Experts of a small language model.
Size: 10 layers, width 128, vocabulary 8192, 10.9M parameters.
Below are experts of layer 4 (counted from 0) of a mixture-of-experts language model. Rows are named router (the router's row for the expert), down (a neuron's output weights, with its number) and show model dimensions 0-127. Each number is 500 + 40 x the weight over its row's rms, rounded and kept within 0 to 999. Numbers have three digits each.
After each expert's rows: "raises" lists some tokens whose logits its average output raises strongly, later layers aside. This comes from a sample of Wikipedia text that the model never trained on.

# expert 24
router:474530503515627429514478484492540486578519509436461508444457408504526469434507536503451491459475443453492516511487464484497452483546515487453492534428558519522517503529526470532432573530497492464496559479466539511480512540522505598518509444476536478503529540472498510479556496460471551508488441519482432462483533417468479526493448530541486492562530519546430491457451540491552423495600
down3:491518535455468462493462495496458531558454453556524460459521504494499542522477485469590564476523426496515422576503540487475381471495404494481559527455510491562494530478521530436529460503591510489493509542485491532539475563561491508509514480543517521479450480546518572459536477559454540558505572485502467515573542510443520508493451502546471537512515430514484562562507433497463529534456
down4:465583483520521522511515503549486490564442520499449404464508504482446469490508491450417492428513502473520439482538512479519499609542482512502530508492590467447493518510473521522499518472527464482433452462447474570507595473577501423536450460519473490516466487525533511457488508545470548533548465579486525525510400443448491476535500428543492515526522472467561468443482473493442466534516
down5:473553522501544466466536516518501543494497484507427531462541494549496567515561520552506485581480505573454533519495439488489556475491503441481542513553490513485581490496530450525571564560515502508545502492487452506526544526534512486542548399443498493490502521549479439503439468561520507556527519393617489485522513533504531566462553580550538506543515552442436499485533481545466512496472
down6:514560566531550531552531474477515474517443512489569434475481502572489463534479488442475487536466514606468543473520468553499552507516463557474438547504456500489577527487423544454497493483526494483454512540479469403523503440554515490491447480418460553435515455511460431493515504448546463546448556518430554537499487499530505465466495475516460549474480516491524546536483548546405473545481
down7:463430494474487508508552449474510473522481530506474525495445523555475446509411548493491492527495496460557480516545511483538477606587386450552449505494495521486534539481499579496486429572481515514483475532471475542425431543460538485478547498417527500458467472475481509448442486528484492505538445494548474516465414485539526517504586536485535424506511494465498486472463575496507433440496
down8:492466515496457472457509486528449506446576502554547516454538479426527522456552516495512487458464449514521468537447464443548459548470477514525458529548529505460480573509405502522524487467498465490492453453535472442523485553503449584545402531494404488534472437534490511447493563495422457462512522455518434543471538478493583535548515484472463555431452471447475485473478452483474474525476
down9:529481495501495510488487529463391478504444482507493507522531504552583540429502486516552427513506470488550456512539456451533572510529553435537538493463448481544414512489483551466425473476420539486453500431510470530474490479514537506497440479524461430519488455502475429521510506531456466413475461577507486492489530521524554475514474407560570524491446449522546513493545560553493497551462
down10:457473536505539465500616469513457493479509449474418537467523499439493453459470518491575517501418442515500458531491497444539550497513422464570516446556449565463542507477439543513468525468410566508561505492514474503519490462477442542462473563425455528556484487475529493464520497469557516508448484517453480501501442506589495422501508511454530486432490457519510504456497523495452562471531
down11:527494561522551489530481480492560428492452567485473491575487467476547541521534428493452510511480435491556548468520506478536525544461501462504521484501517436537524526456458526435477508527569450500474561554496446416546488531445473479492508522479501498456539497492486492522484584543480570436504528556511416547431490523430434524492501518567501482581476558530547484475493503555470401554478
down12:535477521417534548526522508533533519461510559459449502600454447484463597455481462458467515580510496527509541537461526499511429490497583540518509521508532477513507453518549470489453553442523522471499494453496405474504546484464464475530546540451523501467602454524447519495497485538479492501523525462521563485574480527504504452422450514483545626485487482517509528477494419442489520520489
down13:524509530494517493535441504565527522541488538430525502558456531495467454501522547544489500458542455446534480498524387473443506488420473501464573504458519459561466527465504429518510511534540486499396553462527496499517482359526527484499559485525444499562551492554533471484516561452539452491451506472504549487544469474536501590474473498444453465538486524540461458552516470483484454531529
down14:514437512476511548524560509477528487491450555518447487510515506528477438563510609536486551465478480547458435549564505553549476486447432511478526502495492512572493518531629547558386527513458480456492498533473515535441491499501480450458451532452540522525482499521495455484523433486465523558555463464435472511435543510458501530561475517485510500490538459511519514525549587485456461510547
down15:472441501505431493584574489506460493494571453480495451461492518497514507533510534516528499444532479542470464485556454452529478545508519580550418596536446551479526496576519521532436550506443496522527504475479435537536502507488477428528505552553503485548497432466481522497509488532527468419530470431523427477555499561517532519437437436459542558476503480464522471451519526518455499502425
down16:510513482522516500474505510530569449466478515535479552484522492454513490547484454471423532537505481474533479502516402445496473515498527433512553517531535581498517537454521476523537454510552453471533455486505492565580479556436514495474460542451558467483497467420436487529489458450474492520498529443537462478499464459493517521488482541539630529463479590498498470547497597535608453488458
down17:476522526486531447524539497462512439509470496548479534540476507561475498569454455495517554549475483423506545485501542554446500464503528449556596474471429519529445543517449427484553448515554550429523565545432438493554478484492607482462500459495570555447501466488507492499509457467538493573514511519530516539504435532497496539471560487504494511440469475557538514473455410462525485472509
down18:464505529523451456457441478507450461511517402479482537486510575447532443517482449519500509557506519473500535476515534516495436530482490476544529506551479511538517560537465478454540505504461520529538489521499486466525479463487532444470501456552507516497539522604537534432563534529559444434522458439478593479483544460568505418463533489462547513466404502452478526534537505565592560497458
raises: " ", ",", " (", "-"

# expert 20
router:467502490424487497504445583452492470524513539558464474485516510500453459489477521449516492497515448547490523511471513431511430517510572424477520587505498574523480510506459470454504460491487431490497465496569580574559464566490495536500540516548452481498531536526497513485594458500493489510562492508453496489552468536434557463523453545513412579574469437489452486482484475415495452505538
down11:527484437466552499471514545489494511604451456503472533523465413491521450499507517541487541495495559466467557588562524452503533488422495497495527501497471394511436526519489562501500450479469449520492463496455538441530486524522498393551580501461425489499457508517526550455553529506513512545460457551470555544460459547433491564560527469522502524465502460489570527481502471456509476560506
down12:546527473467489434488511519424572484478509532537451482510559442463470545406542510492506463515455512491509545517533498467552465490532509533537422485468612492505532506493427415492504461499522488518537473549506528537435529502504522424511486483433475508470553493417509536536472588500472568576501535536479484441534498438529501506581518432475489486487489547484505578542517502532447568463531
down13:523520437543487492546541487477468500477469543481482532534464549542520510486512484552491488483397511529490479497481534536515518538532472461497543525467467522596514535496549484521509476542521468545503460542561469446499453455435414505512438553528418496485512482573542490499533451551444571479488491551493524524589584514417496509476585490475465493422534554474476482500532554462515559468597
down14:513543476441534524419516509513526475533468449452537468459465441441475486504572572458465495479543434508524473575483504533522509534573537557518480529387440506493481541526538498437454522508519513378542509512535459495469437550535477567477490503565507489500517475532522468518496489510462488558506508569506432469507487493475493538551490499540618600491488510453536525459519534500492477480546
down15:548512485514481551542447519432522455537418552545493464488515472539447528536401497560522535414459456514548479494506526554538509566510555539489490510549456496448483549499471515490529525490457492560476488481552506490492442459614497572501506516539515554588532493600531488525472511514435491492498497559456579530507532545447423471544502519457510519503533539541521429525455516484520467508525
down16:473574533453565513490467544563536469455541533484472502569455588458544502507482462584484512493515435548541536524523517505567428496552588526497481537513520537477527507440534534495482458492466568512515414547451500511532452536500500468475517507506548548470505514458513511508447461492577599482508464553553540505461564500476595563517462427515482449516500503491523491462500554516514574517503
down17:491557444531478534565486486546518544545541488488490571520522534502560546484453543508516534522502556549481533491482534489477435514483552497498468444507440439464465427527527464519483497505431523467571523576581553548598453499528528500523461495583482505489492509515551557519522544513487503457553630506543534573472515512473531474543446446485434484510484489441567517487572537487498506460493
down18:456476482538504456451584555554559479532500506498473496440398487495443582585519551490494511480515504496455471527500553529396483525504431540525537451483482526485476479470488505497539503494558521525550550528558536484555523474474547493482592433551527551509511538509488534404539522514441522485515576515528536538488513484524441463523525456563462467577519487513485506405437498507460490486487
down19:467499458513517547526492514399540468456495512502505477479509516531536500474494570527499540503542413534506498502544568519480547496540486448441454556461538481460446498484521478479531543533540460481486627535438433483563447498478463463538514480514531556532443454496474535560493441495515532443560546534489535570519565506515507381483470456449526554504481478478485491579506495488481476560431
down20:556485485510533556518531627470592505477553541502453542529453467498563525443488493512530463492560434512565518522434498523499499468551511512534491504538486499612520475439467460523546422539462453479399541549465473504527541489520460478456506459479479497588459446474505475475523497476537448476452498531465507471517470479532520598500477435500506538456533513554497530471484502448514425499478
down21:460469511517488457549531563462522471518515541487474553509513522501497510498556468484519566465473539469476508449435499482494451521476544434525511535542503455475407418559535550541456529439557494459529449563431486521520476455507517473454449510484456470488525541486423468472516503557459505472455462485507467523550500453427512551504548551424402512486542510471514577608553468540538453478522
down22:546441530521462550557533483522504530515522481460511517478475520450517478469519441528451552496535506476489532422442460472506499613471461567537492497559455539515443484573466551558521465552564449509504528524483584479493477521408512498534495502551561502532508441503568514537541500483454493432520526509509459516476455443453524506490508540458484515497499445587445417431541505436451488470552
down23:456525519482471473546530398465522478538479547471551598497505435436473487577426466452559528493473522541520477503528495400466487519602457522499492532465488521549534532475502504540571562518540524559525483476490521450506520463489471492448513533482477500539481534459467433549489538454500481511420464437508579501551527483437526536520530522565521464436524546442486505476497454535575477505501
down24:525537529461527570436478521471478526498580512529557527484540483513497520475521477528468417452459509522456496533511542538604517483474495436470524557553510474480442496450444506553522494543539392426484471485565506557448479507519482492492467535475499572528441446452553435510548482542573447504481433542473484449512470428461574444475443522482542546470530540465540491478472506519469493491504
down25:459485520480540505486435575530455477476507509450518525453478476537490437532541463532428480490532529464401481399495492476465472515501489451467425527516537485542501422496496633534479509488431483528536532493513565530474493509514527520526469472505457570489478468525496522482504498580512462511516476441508493498499467533521542467521515482536523517495569623425466476469495572570560547473559
down26:541539513513473513423541472493534435433550482505515455512452556489515523511522518582464477506484484515460555448433495540527518505505468455516520473485520437549479501461534441478533555509505480500504451403483557521525513505534539472487485473459563522478576506544569529478496549620466406494547537529504399456483552536485446491531467520500510555509495469597566471480543486502477524519570
raises: "9", ",", "8", "st", "6", "3"

# expert 16
router:526535457529518426410518474534546459522513583474553517490428493445511491494448506414530493500415486537559525512500519463516416480516596431477460574447505484533506539475554516488452566446523462464503455502476529576501491549553509486470524469502509464487572510445506465544543464442495530477447506490488449482481456436453473510497430518491426537518485486494467486450438494491533421514529
down3:510530509492524563507514534477505507520510498455553535518559500415516569514453465468474446505423488487468526467464461563511517500464498463494517486541436441507479512462453471437488450470518460565460506545415480522508593457517467437448491538447448516510564526558510460482540547443546482481528553545495486468446416482433483433436508532492499491530479553477434559513623509482509508502470
down4:477525489565540477505548474524540536514544422592495459502487503466506552532506469494451524446497540449512466448514573483480523555446487441465473512488541561372454515549549525534455511518517495503516448491483489527463565462445578517525499501515571457534489579487469477531473503400558572509483406512486455476506505483456555482457521535497480492463382521503505499505486454518494515474478
down5:472495485445566519444414554460518605543526456473453500580470477592599529574466478454473429469524457460535448492442445495508532529429542483524512505462523502514477468480491467416525513445469517454481571434550548509556485543529492558564484529484514509458542504446449484526534504492500559485539527509498509527484558497559500515488500560475497496514489427469474480509571501505450494521498
down6:496553487430498402522528441558535432533433495518541490453535524519539523521439463527448492511427479459426491479428521569471485467496475514469547562523497475511431506451529468503434495503557530503509539490501461553501498542532600472453496483489507479466516485477459523492522511474513494494549554455563495480482475508573473459422469493521422500483475574516547491561560501481590588461477
down7:491482499513457472522479455506547501455509458491541447444528511502511490448583535464440524559521469499572494531498503487508467478522495481454634546472475572510457402527476438444486525523451538499499491437493398502521496437480526446531497492512525520476465422465522550462463476516462549561507471524446517530536485495502526555504574497489551524537484442490551531561524462581563573509462
down8:510549473494547478499438448446438496464509528483502463522484508539525388500477521518490494449454540470535518514533520534564555408542492532486489545491559514512515501501427509485476539506454581550495498521527532506506492496461568546514477542517531481414520527585517529400512444507440453466491393499515423485491504528500435512467477465429505496579492514489474496572482557532562478568475
down9:474464440528480485475594524447592547492464531546485472487507489558459539482478418435496541489487468474499588457527466483526510526488535435465503542469494554529511493435535550559496572499496459517471465545503542566481460545509512457517533509435528429463547512479446553589542515487423511470460493498500548457531460542490440533494441583404475516498486515437486456490511492506537515544477
down10:441463458512527446499425525488509452438444522515526522560528524562515431505540489467513589549468534531531478467499458507463543426561539436512486530500454505600476478441525540528560522427517487528415512516486510455536548435475512486504508463503479461514501499429469558487413509544519539583455524467525494510585528457491448514452568501446453563442504518543515498508501448487490492492507
down11:535492487574478509507479527515432502466460410412501464540513494478516483418497482550472487465514521469549528576462400441491440494539478501463472529551427537546531509520470489453496548480506516522393506463474537436477521536464516550521546445450529536483453439514454490504488508466477393423506548468516463473457504470461494526429539494568452490509503436511436510523518441511486534491527
down12:477504503419543464496421477478471532432544520530517485513500562489455477448469453495485574523494489608518528525474542483520543471449507490444529471525505439528529479490484491449495575512478493498546480486534545518533478438479498467510457481523459454429470611476417506535505488474460511536460509432476391516570545516528513536494560518454555466453521503511432527491578489450518569442528
down13:500490518579564483483489509482598502516468464508495409470455546516495539481504447498481491562506488527531585482429472438495507506498481479539534578497444533462539481522460537488492516547513503535461492539564527489558408480453506460585580431551451544466417422521523539455511542521562517504514559514522541471520511490465557553488488507555467439488538492546537540497546490452454447478499
down14:564549502474516553581555525547515544475520553556481527475487494549509528505525516533511492409534465500516584513531476457518527498543434507493480479431394483522473508512472491500468460523416544510436499452497517487533490488562451545506495487528398451509466486501497499475535503506515578500471510522460453498482457485470550565556504467496554468530517464562558463559489510441444643512492
down15:508529450501513433431492496525493514547534442484540472537543510448514522583401422482497489469467457522467429517521533450461473448487547510555561613545548476520444502516498488500457525491523509393530456522549487496544485549496506430466467486544565465440472443526466479525460513525470505555483444475467468512489504517451491531456533476505493520519439568569560479522507508555441519488428
down16:518501457462504504549479473489514573481493514535487486538525461526474597410534476506537460469546421501452522531507529413488463475522483386533576532461542477425449442503436519456551413442511442551474445537444464472562518466415477537429502513508495539533518471514495475566481495508453519472510465456514492491487476457458539494485506533513475528475478517524476555481498496399481547537481
down17:522540501455452511497448460521503544476497454561499494482518543483494481453439507511614492471495517484538474428548504523467436525510527470531588482576461474528464518553503522558504488463467523526405446483579460466556499554479527551508494478565537524443446570494537493511523465471458480463488491528498527513517457579565430459510459452538518533567459470433535575529432441464477488518514
down18:499556563563558515497519491511605533456505568472521526441532439514520466449530472504523419531534488527445472487544459459440422499427522487560543457537474513486510521493553494511459508557431442515459518492511515535528471521514428497521473398528507539503546483520520485540553516486505528577513506472506455539535530436427527522464433464471496422521518505505470462393482456514452461512521
raises: ".", "ul", "B", "in", "um"

# expert 5
router:486543464500526479456503561509522521576524533485509454507488540528468509528469528465417406479511473507527597487467514514542460494526531487482513571452509600481491504467513504486525467495442442449505517400493467516520496518504546541479590470508566486446496437526523530550518516595426497512544505476488486424506468446440532465523460550515480539538529438543468471404466493543546531452467
down10:525523521537507512474540493516431457565488495500495438442494538448419472530488520491468483479422508540540520467507467595444493566465485447499492517469544542523445516536490520543517465541482458538486523484472522550576489496479520537558573472548540514523475483515534487417577438576460491488517512475547548462508458489585442492505544579578483468503509547473519495385490566490473472464537
down11:475495490419490416498496494503547407557468478512497541528560526467533484511505534471525570576441490473536493500501503515555533460450521449504482404511473501477592482528576500491475595423508508540528491524486526521527600532548532484510445507521514595550556545525510504441542487507545523459495525592457468525557481471498503452444476495474522508518540495525542564501514520572499504509556
down12:517611461482438544460491507494562530411490489553469532450474525487428494513530514481490501514573481441483482563499465456491412483474485540487462533555527504515506507514530506536555509499451471467530509471515462462556495530475459577419504501388489549504538447504493517533492572562475490498489562559453512516465479502451446559519491637525502504527516511478516534431483496542520529515435
down13:590521490508498495523505462507477441508524489492478501479578519562443487513422551523508513509536464449462418426485471499506447459617440528531519490466509477518570489436451532491509494568509527531488505499464519499502479529480457521526485537507548461576505568534427509507489558511480502413531499486469459449576482481457540545503571495497515456455538443540529520481509534527453461399587
down14:520514457469510402534495517496470532504500488505514471535511460516449533459524539459475522524505476515550520507416438520599487461469463498502430508544435449470560529481461451527473458473561491468542453513470512551474499544493481594496560514494495450464416557459455494540514552571499560474491435551521486508487574574487517532476470513443440420499456459515468499503507510553479479613503
down15:576536469492550455488459515524514541439509438468551522469546536482527572544539489491453466515574460544425534466490495542464585530495574453440489512523450487501463454478488472422489550476616447472455520484548496514462481445456553459488469487530512442547483490517500483567462490507529564543449453465534483520475514504504517508554527539507498445464488434424454510552564505448465557500517
down16:471468474471471505477495533557507509480510486505466509469468539473486450498520510449525469442469563500482514452543531468468518463468492430460498489514587570559498530516511508492487532486518423589560496548466522556527516477528407455546505542465518585497445474532431483509564474449489473516511556496479534551555475433420548560495487495463533518465483608472463549584522572565504447505492
down17:501467527488500577499468542509483537404436467517575482565447590533477512503467487534486514479438518490453592465490472468510516535480545468543603496467443438446477499467474419553481521497512477536458506465432516500536482466453482523485505520492545452563523415472532517534483503479410459483449442432487455546497464492484475501504428479467505480431550464519522557462504501510554467562501
down18:388484489469533514455493552452547480489504452509490483498467520416508539507540522468515494454548497527490473575531525528463528586548469462546417527502471579501527410520537550481565476498539434494545436492441473541552466482481449484525435497523481470530474533495517533560521543526537530512539545524523529415562545515504486447495518457527519504550468471541471414558507512576479443527455
down19:477498496484449512455438538579525438519491509508474476460549490510536487533557498460527557576510442454473518474510536460514488487490595538453513469476444543552468455548523553440451490489558469501490520493484473518460489549531496562567513461513499570567496484458472476505517444504475468596515418501451484453534518538533506508462492450445508594578582534474486549500488581517455522454559
down20:513503590469530531447547531530515516475462502593459493479559581578488490495539461582466490524501512528460466394507458519506436499513468472481484522478483481506485547494440501494572467521522513505531519533502505558537467554504492440507529491510531488603468537455513482468529472519524549510513511466461500505497566524455498500551504598463407506477475482500417575584518501475565499581443
down21:581543403434398495453562539520539569430503456483540492475574466523499492496503486525545527509556528467530518578513535468544561511537487457517479488506480517512488560480513446476467524486486449539465480549525544536475546492464520476491527476422554535513539491505556489465490531489493505613433456572509564478547464432541523501494556519528503484575556464484483452444469470474485519496553
down22:505509427489588482434447535466501499524479558522528431522502492473476559521506478475492484535528424548530496509524559461505469541454504489442523386576503487509516463493502527538596530533545519471501568551517420481434513430477558592495427541505496441535518548513547489476494472517467474506518470524500493496531488525471464492495431480512479463531493490512472433480403488436514408536464
down23:481559417505555490443529506518488518476521530470551518523452535515493486460482499473529493455518438546497419507456450525403530495523504457526519511507470557543453464491488632531491500514490481505491476441477536600505440521481512497556447481475499508580475510472513543503560452439569519534434476527539522452431599528548520503525542506497470489523567495511545574542528529481493520588510
down24:476450560530410530522489586538553447510473464481469467551499482507418469504532469493497512415476476467478497488490542465500439474569531501418442474452532489512470536538544491420497507486462534467551519504545444453450535547473514471483505533541543515482462469505554492481467505478513384496534412469514504394500556477506515459537501535505448585525449512491541543527458516556515546545521
down25:537522447406489514421471465522585508472454523489512506508503466530513509441490468491472467402464456415447539499478476449494556518507453567516494490471485535419471441489508480484516544478474546500498469550549623482523541521484465441515463482529519503532485470496465579526558582493467522531457508489528453500544525559476524456427542458530516470426415538496510448461545505484456533509513
raises: "N", "D", "U", "A", "B", " Other"

# expert 11
router:415515518510574479468466468510493506569535483455518471525472526450576557478525516410551513556477481556546506606472484516477498490496543457535515526496516546480494455546498490453498471473473512529462460421481503481514482495568474522555497466512487562486493473507493472497556541574448569487438523453480459406491515432486493540496498488486517561540491464445490532430624528437519496501575
down13:540538425505534487474458532483520514484530511519412512459505551480546499453541507527460562461542464525513479466468500433570581542452468501511506448490510481450462545472471520523497374492554526530526568501441477504485456469521457471509579497482523484499512536515557511513437562456479480498505510518552503474501556524526429415544547510409494515557437435457542488491412506423498508468484
down14:516518574512458555514466508531497427497484473503553509519516490505510482553470403481473471575530495540549470495441566483533556549524474491511545499487546424512500542490490457466482474474513561443523543481470468417459439526553521508484572457495534491524468545454453519406488431481552498441502519520498442502509522533621479557594461477481529444502504478564517444519459490504523462440528
down15:447519528471515406521464400527531509444518494513510569474562517479588505503461460466526473579512458570510477552459488510499493454490529551461467534474515514549446514521550511481429512482482461537452444449553418459443466488502531481568492501442508483512533473485534405529519522524533475526514529404574514452486545509543521534512480479517515487480479488470543478477398508518420449549490
down16:487440505445546529429469520502482584527491512569503491474518467451457489528470521512568505434535509496504511484444466492467584490395517473480451482457497507514440531524467477508493490488484507437447497491435503578466543535433436597470488508546494556529527543547477422416508500542474544554427495482492488492461506549474451546505469531488465469590519527595473475516538514545509518519455
down17:555551488514475454430490575532538530570520493481489618497542467501553493472437541564458508478459513512454466474462466518549531434550502574419484525503550477514493541549510454480473477458497551478461493536555498456473495502540492525543450493524539542489507480530483396438472542466538473531520508566499545469500531561517535456581432562460487455488579516516487543497434479550499542490519
down18:520515465511430467507488392497513507505540592524623501519428520498445440480437488514459522483519496488488543562565434508497474513457489447508585496530477447503475564509498496487500525465477487467571509417533513514504426500504448525500443453498528446489497545447555519440552514494444540427540500508512544508493508498559474537514478533586522512538549429494517526464482518459582492493451
down19:520545551538603449495518405512495519551466508445512480512514503508512550459489533500491522438530461467493466497560514434481501426502530463511497441484446378488527460483524503599551445460545474530531529493514538505507529503508454594485490544469494456473453497485524523512506462546462511523482482488422604453528515484502488454420428494507453463468532530401547487525494555458530494501483
down20:502511516515465484529482516475583495498440521493552522420460529480500605499571480487518512546553481447546540506530467539528455549488484503472496464430522441460543470471481546524487458434436439517452437559561542500531541450498513504470525499439570518473452466486494490541518464552572464454475546451503468449385518510416474504510469503510504451487507423488498522500500490486407559511553
down21:512554541533479591451461517474512507527482514529463498539484535426436533534548479461495475582523500483523501568504496491497478503465512473531496484499430466531465494544594422520482435525532561500512475493470499451483461497545560523445512503529536384510561546535508496441453538523495486528478459563489492593503478460493433501504457428453582557566464457480457498465535491422503479533454
down22:454558485444485566509559476529516477533541507500475527504498477573463516537449530567496529402434462489488523513488519484500587484519437498454490491451459518540528541437488517457512433532489489470473485570565524539545559572532522487521490519506519554542449480547555489444458439448474497518493494486549507410382482599511531538511483477540506571490525464518520513450445553499508544474524
down23:536545522471561420453524522503547547505551429456525502514500606414500524499527540472548429511529484552469517477487511476492506494537508538443486490471485460443518512594505460534519467467511478505544505494548569398431422552490425501551437494496491537490506529438608495556521529456503458541465446458495525508528509464567510504481545534497515490475536489479427537528531455494471466491448
down24:563495485468508519497529517495518475483508528520449474478553480502484508528435515587475445437443464470469607507513428430458527484594517566534553462515533583538523513502431451491542527521473548483486490539475474525469475545540558474512528456425499485532520533533515475501508400449448387519492518522554505427445490510600498498523528500478502511483514530521502503509521472413546543526507
down25:529486510473521472542492522497513548520461412519480621509512468569500402432417509525515533573525547512442478490492529483503575455554468522444428485576457487489541495525468476526524545470447550490457501515510507484511533464476511561538501573536553540415513501535550494497480420493501494579516479460529546479509468505527483578478516523558503411502535499544551534492485533553469450509515
down26:497456532507524472527477493506533508451556432522510473398499552577464461441462477532590433521510509491479520477495478477459531515436514492485498532438574486479421522465512533521496548505485477538466582549404451598519585505507561517512480535504522501508522457500487533434515487613497548483461493493491549514513547506545441534491543508485476488536561506445509528427563472477514533445528
down27:485492475522479473478432484569504525451490545498511522575507471482532519498507563466539526477543544444469509470461465510504522491438497454565520516439514554478473525515488557493474531478427541483491457473518531425522457554471503507527479558518473507610570464518513491533526571449430512548571622458524570531513583456490455454508509493531437484462485431483454533432473548487544484468496
down28:485439446494533444512429506475488483546506512506494468529454486469457511539492481485417463480584427478500449478481458558532520505463472438503540500516500465534428539501499471394468496522459497414558475479501474435538520522586549546537519485483537502501511499536615479509536481526502466536544517531449537530389556483475487497520514466490454552516509525575470460469523575564494482461563
raises: " of", "-", " "

# expert 31
router:498535481500520441481497492445517483464550517475554494527458458509516580466511512477466465524514455478571536507421461498516474458528523459484586533483471543515583559464471460459459539500492477518524521491550471479488502497542493562524528435531544499501501497456485542410575439529508565598484498494465432465573525504485585547435462453539509483441542468512493568544555426571509492485452
down13:451498472410428428575469488442482471492423501514513520582522491496470540460460506479486476477530507459532458503501452574470433484521565491551509490554545493550496509465467486573465558517443541453608484487479488515558489487485479453484442546555566479484597506456483470505460485501477487512485566515576518534453498490526530484425495434454524487430447502532481551483493541548515534532518
down14:553454441472496499488485527536515582486487524490496561497509516493453559532427486454524563517472514520459439455523538462416498501447479419402532504483487467490522458437441490444507535556453547484443513549499482521526461480507480545491416455470576441500455453467468518470464545501465449512557481571491479524536580481533519510516492473482531492536506426582440519482554566538552524476523
down15:455468520440453471431437583412451486480491454518504590461504513499480519421482461491471426420462551562514535485450489480527547496536533548476528524527510539477500563500478534506472467449496444502504540516465555471479546556469486528461428529460429551465459486540507555569508493506461466499543502524434460491475499475481530467538432538473456554508534496560520511465432527606492510478516
down16:527530529529480495494439591583478522445490456470587512511542521536484439481478507519462457520448455610490527403535502490530501422497489485521476483423545514483509528497518487466498493501504577433501467492560453530442506515519448520474518539533465476539513539498598534520467520474522554438479441458483475491491481539522529525418463501524501533524498527498479501553449631543504511575487
down17:494494461481495467497557461519526494551485493444532518524448485447543480478425450572484505498507461472453528482438480446553558448540450516498476542569502534469473485430549484526534541475454545490494474448472459458493531600459528502504450553457393448517523451537562527535467440430545588493477524470453466454476497421542498585511505477490560534518509496557454524460495555510484515470485
down18:514488538456491480482490500529489531508513553489542517546518450475490454472510484527527432446473516551577530470501438500463512526491487495491511518496488539425509533534493489530526496520536491445458511402543419447477556482530451562530540537487456440490536471521563439509534523459532513481516426485409625491505525540523542443517476441503516581583522480508458497468513593550442454430496
down19:422504568533424512561488517487513487485520475497482483502466580493451473504520484508503496586519443466523565479511495519494383491454541453494442573568537532556496529484501532506542493499526468482511524552389503502495447542508533470572547571485490442468429523467477592539545515532473440514513510466533435499485486522527483511415537512441476530498521484477496509509553487571542538418491
down20:455494511520478538523445482505524500418478494490535564540500494472508511514531492474495415560493554531490504498458462495494393528564503387518473578436474500468573440483517479423505494446480469458614529548562505461487507521460439497500510518550500483556521432486419543569491530558505490571470508471536484491470499484471477504471495441446520508571437481462474552513542511536488453489539
down21:557521443457457534502481527522527554457496540426508538485436499574512529488482503489582544455451546487441478494465555549463471513347470453463480459478522473451490539523505474521538490499584441475565514549421493469554469468453482551476501453510540510551440508463518575521517518426537553484550484527480527550532515456489524524535456539564550497487511495525472510473442458539457481485504
down22:498549513444480555487511456442430496514508494554528568486603458500483480522489500442537534541482502393419510455485555487463482477542544467565486516511462454494473505443502507400580482532455441519470476503522518527498435461565508480510439569564501485516488470504437536499552507514476494521551438450525451452448456510467478505517559497539476517562541510451501557481509507507554496491403
down23:485531521477549558531466497518514469499475484578485493462442466435534494484496510448526491520555495493526519506487531435475480497428560462506486480473485487435476457486564475501505521558456504441570439463591451490497539503522504522441436517488567471434461563501438502498595524500453525465426537569467528485521514533463442475525534499541456547494513419488578585426518468567464470475520
down24:506498483462463508447545506473528492543444506503531569419466477450494486495563554584543493508501509451477529513446449518510565542454491509547489578524461519473438446499477500473522504484564512474496538501482602519500493524490471555480435519476480472530486422546537535509498451404513528492510547447482475486425464429553477458557475504530578532543521614538455530470523580466503508485470
down25:476505578620505536494522480495519488488539521472457471484478466503515455547530490450548510574520514457525500572507526572550488571499491478515506536474497535463484481491448508454510441503632396499539456487497531501552486457389398485456500534492494512505491478569497511462489518541493456521517445497495395472482486460501555465483493502526440458512440467457508491490452443501507523538447
down26:469450527529486443529490552505534515519503496547500500558545518497450511468520548445502531554513483494564539481512477501497444498480448490494471478547538410492482521538486529494564549390501483464484517574510439466507507551494509560489435524545478546480485516451456452448492439532559415510432491488599601517509515512518470540578473513542526521456517428515436492467489572476460484475417
down27:535500477508574483553492493500503469421577475605500580445502541528526531523565397465580469458480467494489490506515490493528443526474492441497517479473468462536498492518507442500518510488505479486553430446483505458561415481499515554462522437545545527481525493484529539538496469477511483532433438514523519626509585518461478483568478530466488534508474404500478483456500491449482543537474
down28:477461467479478480577590599509507476571512486469526460554551522504472481479483480536540461484483501460506502540550486522532528544551489526578466436532428525443558466521473513536493526508474601552543487505441547547539508560477508492489534480577426529566518484490515478449476487519445453570512556544507471521449500529553547506457520524415475513525520502570566495491533530499571465548471
raises: "s", "ce", "tors", "cy"